From a checkpoint of a small mixture-of-experts model trained on Wikipedia: 11 layers.
Below are experts of layer 8 (counted from 0) of a mixture-of-experts language model. Rows are named router (the router's row for the expert) and show model dimensions 0-255. Each number is 128 + 24 x the weight over its row's rms, rounded and kept within 0 to 255.
After each expert's rows: "comes before" lists some tokens at least twice as common just after its tokens as in all text. This comes from a sample of Wikipedia text that the model never trained on. Tokens count by the router's weight.

# expert 8
router [100  75 166  88 114 117 143 153 164  93 150 103 113 108 139 137  88 130  95 159 128 119 101  69 102 159 147 135 129 124 158 102 143 139  96  83 134 112  94 168  89 156 160 104 128 139  76 124 158 142 157 143 103 126 110 150 125 145  86  86 146 143 117 133 155 142 132 130 104 142 173 131 112 134 115 126 153 125 175 122 142 129 118 103  92 157 145 100 129 109 135 126 134  88  98 117 114  97 122 131  88 132 107 121  99 146 127 178 136 127 137 169 136 137 172 128 148 122 120 175 149 126  89 170 183  99 122 146 160 130 135 144  99 132 171  96 123 132 144 192 111  94 102 167 142 144 167 167 103 158  83 129 106 129 100 128 157  98 190 147  97 137 153 117 136 129 101 127 155 118 140 156  99 118 142  95 146 112 163 158 139 130 158 104 141 126 111 125 109 105 135 138 117 107 152 146 116 142  99 104  92 159 156  99 137 101 113 107 140 104 125 113 127 107 117 155 158 127 144 116 145 140 141 140 116 113  77 115 127 103 137 117 124  99 124 155 118 146  97 118 159 145 141 123 111  86 145 111 148 139 124 122 140 143  98 155]
comes before: "s", " of", " in", "ing", "ed", "."

# expert 9
router [148 166 135  93  91 119 108 153 153 132 127 157 109 122 120  54 106 105 157 150 145 134 118 118  71 149 119 123 134 164 133 132 152 110 141 134 130 187 100 142 161  94  82  99 162 106 153 119 100  86 168 162 126 165 127 127 121 116 138 119 139 124 101 110 171 128 161 123 125 182 145 114 106 137 139 160 125 123  91 161 122 124 104 141 115 111 121 107 137 163 138 131 143 156  90 111 110 129 130 166  88 124 176 139 140  91 129  98 131 121 119  90 123 162 119 152 131 132  85  87 152 136 130  86 127 129 147 121 136 135  86  93 138 115 146 129 126 126 162 147 134 181 121  98 133 150 103 112 121 111 129 104 109  93 129 149 130 149 133 143 125 125 114 149 148 129 105 127 149 133 145 158 109 116 104 134 130 160 122 156 155  89 104 177 166 100 121 163  97 166 131 157  94 128 105  78 141 101 130 119 142 130  64 123 137 109 144  97  87 122 127 134 159 118  91 100 133 140 121 140 153 127 151  93 143 122 116  80  99 153  98 152 116 103  99 141 139 113 139  72 105 115 146 137  86 168 106 112 109 139  89 104 118 114 125 112]
comes before: " |", "–", ",", "%", "th", " season"

# expert 14
router [149  85 145  96 114  80 128  99 145 105 156 124 117 138  86 137 138 160 150 145 128 101 130 152 137 126 116 112 155 115 123 151 152 130 131 162 132 198 146 158 159 154 153 165 116  82 101 102 146  65 114 163 115 123 127 100 122 140  73 111 124 136  94  98 126 157 122 148 129 154 112 132  83 112 119 175  69  96 112 141 144 141 107 140 106 132 104 148 137 166 150 131 165 145  93 101 141 134 134 110 134 143 113 111 150 139 135 150 138 122 141 123  88 101 163 116 108 125 122 145 151 134  92 141 107 112 107 142  80 100 105 159 114 126 153  92  99 127  85 113 152 125 151 118 124 160 122 162  71  85  99 122 163 142 164 123 144 136 100 132 156 158 118 155 140 140 128  74 143 128 117 150 143 135 146 107 147 145 158 135 104 168 125 152 123  87  90 124 125 117 143 128 111 153 140 141 155 125  77 135 130 151 113 140 113 119 125 115 143  99 147 122 111 108 117 129 134 139 124 129 141 146  78 137 155  85 149 109 156 118 180 174 157 142 116 164 102 114 143  89 112 102 164 123 100 133 109 124 139 148 116 142 181 100  99 152]
comes before: ":", " |", "==", " ==", " of", "="

# expert 2
router [138 119 147 131  91 141 163 166 148 149 109 161 103 160 135  79 130 131 131 156 112 141 149  98 164 118 115 112 136 164 142 119 105 115 112  89 136 155 123 160 102 163 101 132 150 134 121 132 126 119 130 188 155 106 115 131 108 142 129  85 150  82 103  91 107 162 155 166 125 143 123 125 133 135 102 129 109  84 173 111 144 122 132 145 133  89 128 141 100 110 114 145 105 146  71 120 143  93 134 154 159 152  83  95 152 111 114 119 120 129  91 136 143 124  73 151  93 127  85 181 148 155 115 154 148 130 145 157 105 120 149 148  95 139 168 118  97 106 141 161 149 122 112 152 113 109 159 152 106 145 117 147 104  90 154 102 170  75  90 134  92 132 165 127 142 129 149 179 151 132 134 154 136  99 117  98 133 153 113 135 154 137 124 104 117 113 190 101 108 144 148 136 121 111 144 157 157 134 145 132 119 112 148  94 146 107 145 152 119  66 161 137 121 131 114 145 147 133 143 125 117 109 145  89  87 119 147 112 164 139 147 135 126 104 170 100 136 113 117 121 133 122 121 103 169 104 135 120 171 142 135 155  79 134 106 102]
comes before: ",", " of", ".", " and", " in", "\""

# expert 15
router [ 95 151 118 125 103 152 118 108  74 119 131  98 179  71 141 113  93 127 115 108 106 182  88 108 166 153 158 114 105  66 139 105 172  86 118 106 150 141 128 100 131  95 111  85 139 138 140 150 108 148  88 109 140 157 135 100 117 102 165 130 130 101 131 169  89  93 103 118 105  82 153 158 149 126 152 105 125 119 135 145 134 139 145 101 124 113  94 126 101 109 129 144  93 135 176 108 148 152 137 103 129 145 105 122 143 144 125  90 122 116 140 164 119 145 109 141 113 140  81  68 161  89 126 132 138 142  96 111 118 135 117 126 110 131 175 136 169 119 122 111 153 145 130 140 153 116  92 121 106 121 156 151 108 107 105 112 153 135 101 128 154 173 146 117 148 121 128 111 106  82 115 144 135 141 101 137 120 132 107 120 129 147  97  96 149 177 133 105  86 139  82 150 161 162 166 113 145 141  85 146 134 134 141 142 126 162 144  79 153 104 127 125 136 138  99 116 111  85 145 129 125 165 121 152 144 161 120 167 114 161 131 135 129 148 112 142 126 158 139 151  93 131  96 133 140 152  82 122 140 121 121 130 145 123  73 139]
comes before: "1", "2", "s", "3", "4", "6"

# expert 0
router [139 147 134 174 120 112 140 148  61 130 150 125 123 113  98 187 126 138  96  95 129 117 129  96 144 160 140 148 140 126 132 143 102  87 166 109 175 135 121 130 108 141 119  86 116 110 133 141 135 135 139  80 133 128 105 146 156 163 151 120  71 118 113 113 169 101 161  75 169 179 127 118 133 128  99 131 165 161 107 188 121 149 114 122 141 136 166 117 122 131  94 120 142 148 117  95 149 128 102  71 106 116 137 129  94 101 106 130 148 114 156  97 114 156 130 157 136 124 110  81  95 148 185 123 118  87  83  66 158  95 146 138 174 108 124 160 168 136 136 131 141 134 138 154 124 160 136 135 127 112 168 153 116 137 105 151 104 128 143 126 107 169 101 141 103 186 146 116 154 166 141  95 151 106 134 121 127 135 139 112 100 132  91 147 155 141 104 138 169 114  62 145 127 160 124 147 123  89 106 150 132  96 149 159 135 131 128 125 142 132 137 153 134 126 132 121 118 132 108 127 158 124 139 129 124 120 126 155 154 100 155 102 134 119 118 122 153 118 108 116 132 100 128 128 113 151 116 108 109 136 123 106 150 107  89  85]
comes before: "0", "9", "8", "4", "3", "5"

# expert 3
router [150 113 140 135 124 131 116 113 124 114 112 133 154  87 128 148  99 124 105 132 118 136 149 173 136 152 115 150 132 124 151 102 126 183 144 169 100  90 133 143 125 146 117 112 109 171 161 158 120 143 121 116 119  89 110  90 120 143 136  98 115 144 120 141 140 136 162 139 129 155 139 146 165 116 122  93 122 122 144 182 152 151 146 153 136 158 129 163 115 144 145 134 106 131 135 119 147 139  95 155 157 103  95 103 113  91 174 104 130 127 142 182 148 149 125 137 116 121 153 157 145 132  98 119 142 113 197 129 122 145 115 172  88 150  46 137 165  91 106 119  96 151  73 123 138 115 103 137 135 115 153 107 135  95 118 138  68 117 145 151 198 146 106 180 124  97  94 101 130 121 135 143 149 129 138 117 150 149 149 140  96 116 172  91 102 134 117 123 125 127 132 123 120 129 137 118 129 146 159 167 123 134 121 147 119 139 134 133 154 128 108 147 137 129 116 125  55 151  96 113 117 135  82 149 147 104  92 124 121 152 147  82 117 127 132 132 144 154 114 115 127 105 132 164 173  98 164 132  70 109 129 104 112 177 110 121]
comes before: " the", " a", " his", " her", " an", " their"

# expert 11
router [129 147 122 157  77 143 132 122 117 154 109 120 144 116 157 144 197 100 147 152  89 115 140 148 126 113 111 126  74 134 122  89 169 164 132 163 111 141 129 117 131 150 123 136 110 106 167 162 108 143 131 139 122 107 117 127 139 124 155 157 121 175  86 156 170  73 122 156  79  90 107 105 122 127 116 104 151 151  77 108 102 107 149 138 137 160 140 169 125 106 134 136 135 124 138 124 133 123 108 100 130 117 201 122  96 129 109 111 126 127  78  61 140  99 128 123 109 100  89 126 134 124 114 113 154 128 160 143 122 157 105 146 186  96  99 114 153 157 124 145 117  94 103 140 130 126 134  83 154 116 143  84  80 177 132 111  87 126 141 141 126 112 131 200 141  99 123  90 127 143 139 101 113  84 128 151 150 107 140 140 135 116 136 135 101 154 103 127 128 129 118 132 171 133 151 111 119 138 158 129 113 134 140 160 130 133 132 140 119 125 115 112 141 150 139 126 101 175 118 129 123 129 153 155 118 171 181 108 169 121 137 117 119 122 117 149 110 138 163 133 131 116 119 129 161 143 182 155 102 130 112 124 121 134 180 117]
comes before: " ", " \"", " A", " The", " S", " K"

# expert 7
router [129 165  78 140 141 124 109 167 119 164 137 175 114 160 165 109 122 129 139 157 116 129 157 124 132 109 115  97 144 151 145 110 106 148 150 120 132 109 129 134 139 162 106 136 140 148 171 108 111 157  98  98 104 135 156 129 127 142 150 135 116 114 159 129 111 161 168 135 150 143 116 142 110 103 108 168 164 132 151 127  88 100 134 147 145 118 119 144  92 131 150 110  93 148 118 152 111 155 127 187 139 144 125 139 129 116 134 109 104 173 127 100 148  96 105 146 150 119 126 152 130 164 133  83  73 141 183 120  89 127 100 101 156 135 154 122  89 115 140  88 118 121 141 130 130  93 137  66 169 134  90 101 147 112 119 183  85 148 111 112  78 164 162 144 105 153 137 187  94 150 116 143 167 131 153 138 121 118 125 126 127 123 129 133 103 104 122 124 148 105 148 129  84 115 118  94 129 127 152 116 113  95 117 111 126 144 147 166 108 157 134 128  93 169 171 157 175 160 128 178  98 130 149  92  86 118 136 124 151 136  99 136 139 110 151  97 145  82 176 125 126 135 134 123 106 133 105 165 134 140 146 112 152 124 144 122]
comes before: ",", " (", "'", " and", " was", "e"

# expert 10
router [128  91 123 125 139 111 104  87 129 133 131 132 175 131 147 149 141  99 133  87 120 112 159 144 102 137  96 107 117 118 155 130 102 143 124 161 119 152 108 110 129 117 105 100 111 151  99 159 159 101  98 122 141 110 121 117 124 137  96 129 140 170 163 122 122  96 130 112 110  89 115 106 157 144 148 138  94 180  96 169 144 116 115  98 165  62 105 137 132 137 145 144 155 144  82  74 151 141 116 171 123 103 142 131 129 131 157 141 139 134 110 206  81 118 124 143 128  77 132 160 142 122 186 148 139 129 111 124 142 111  77 132 143  97 111 114 120 173 105 130  92 102 143 102 128 140 108 125 114 122 181 151 136 127 138 119 111 141 145 194 128 130 120 153 147 143 111 136 102 111 136 123  91 111 126 149 126 112 112 165 141 166  88 160 131 104 142 162 126 126 123  94 137 114 113 139 118 122 108 114  99 134 137 118  97 171  99 142 153 196  78 100 136 136 122 107 113  90 124 146 127 144 124 120 131 131 124 134  88 137  95 135 127 157 117 114 110 178 100 142  86  80 126 128 124  98 101 121 143 124 154 142 100 130 170 154]
comes before: "\n", "|", "-", "==", "The", "==="

# expert 4
router [122 141 133  89 116 110 127 109 135 172  89 134 118 148 124 118 128 180 171  88 145 141 101 136 104 120 111 164 132 125 104 132 168 162  95 112 116 132 104  96 104 119 136 118 140  99 122 109 153 135 109  91 144 156 139 117  86 103 155 100 126 150 113 150 116 105 139 115 152 143  81  96 168 134 126 165 117 163  67 119 140 120  98 176  92 147 156 160 141 170 180 118 144 125 148 141 155 134 131 100 149 120 190 138 167 127 139 131 133 135 103 109 126 113 122 109 118  89 132 126 132 116 179 149 122 139 153 120 138  91 137 112 176 131 129 154 104  99 149 136 141 116 157 115 131 128 120 152 140 159 102 156 159 173 120 140 134 123 133  85 135  97 114 103 148 157 154  93  86 120 108 136 126 149 154 125  94 150 134 142 166 141 157 125 139 151 167 131 136 125 129 146 158 114 105 144 142 134 136 175 118 146 129 126 142  73 118 145 130 137 151 133 150 135 110 107 161 126  87  83 174  96  92 133 155 149 103 125  73 147  80 122  76 138 137 127 141 144 125 136  78 138  99 136 122 107 105 106  99  97  82 141 107  94 141 125]
comes before: ")", " |", ".", "′", "N", "E"

# expert 13
router [116  97  96 140 137 148 115 135  80 176 101 169 112 140 149 152 109 101  92 118 125 134  98 116 120 103 127 105 139 133 147 141 141 200 117 132  96  91 116  91 137 132  77 119 105  81 159 125 158 156 144 147 139 158 107 109 171 107 118 162 119 141 140 128 150 112 123 139 109 181  88  80 153 140 139 103 107 165 112 174  79 145 141  92 166 160 168  70 137  82 109 124 115 136 114 118 131 116  98  93 138 113 102 154 105 108 153 105 109 108  69 111 118 129 126 113 157 109 162 102 129 138 124 164 158 141 110 101 141 117 120 139 119  87  98 139 114 141 126 154 125 153 108 101 139 139 150 125 169 107 154 111 161 117 124  97 162 124 134 151 106 119 117 153 125  99  88 141 133 121 133  92 130  69 108 131 115 111 101 134 133 141 151 152  93 169 133 134 137 113 121 150 135 104 127  66 125 137 115 127 118 139 123 140 132 103 130 131 151 144 110  88 120 104 133  85 118 135 121 129 146 147 124 127 104 148 150 162 124  87 111  91 115 147 139 134  84 129 108 168 139 122 148 128 154 132 135  92 139  87 140 147 164 151 175 135]
comes before: " the", " a", " was", " he", " and", " is"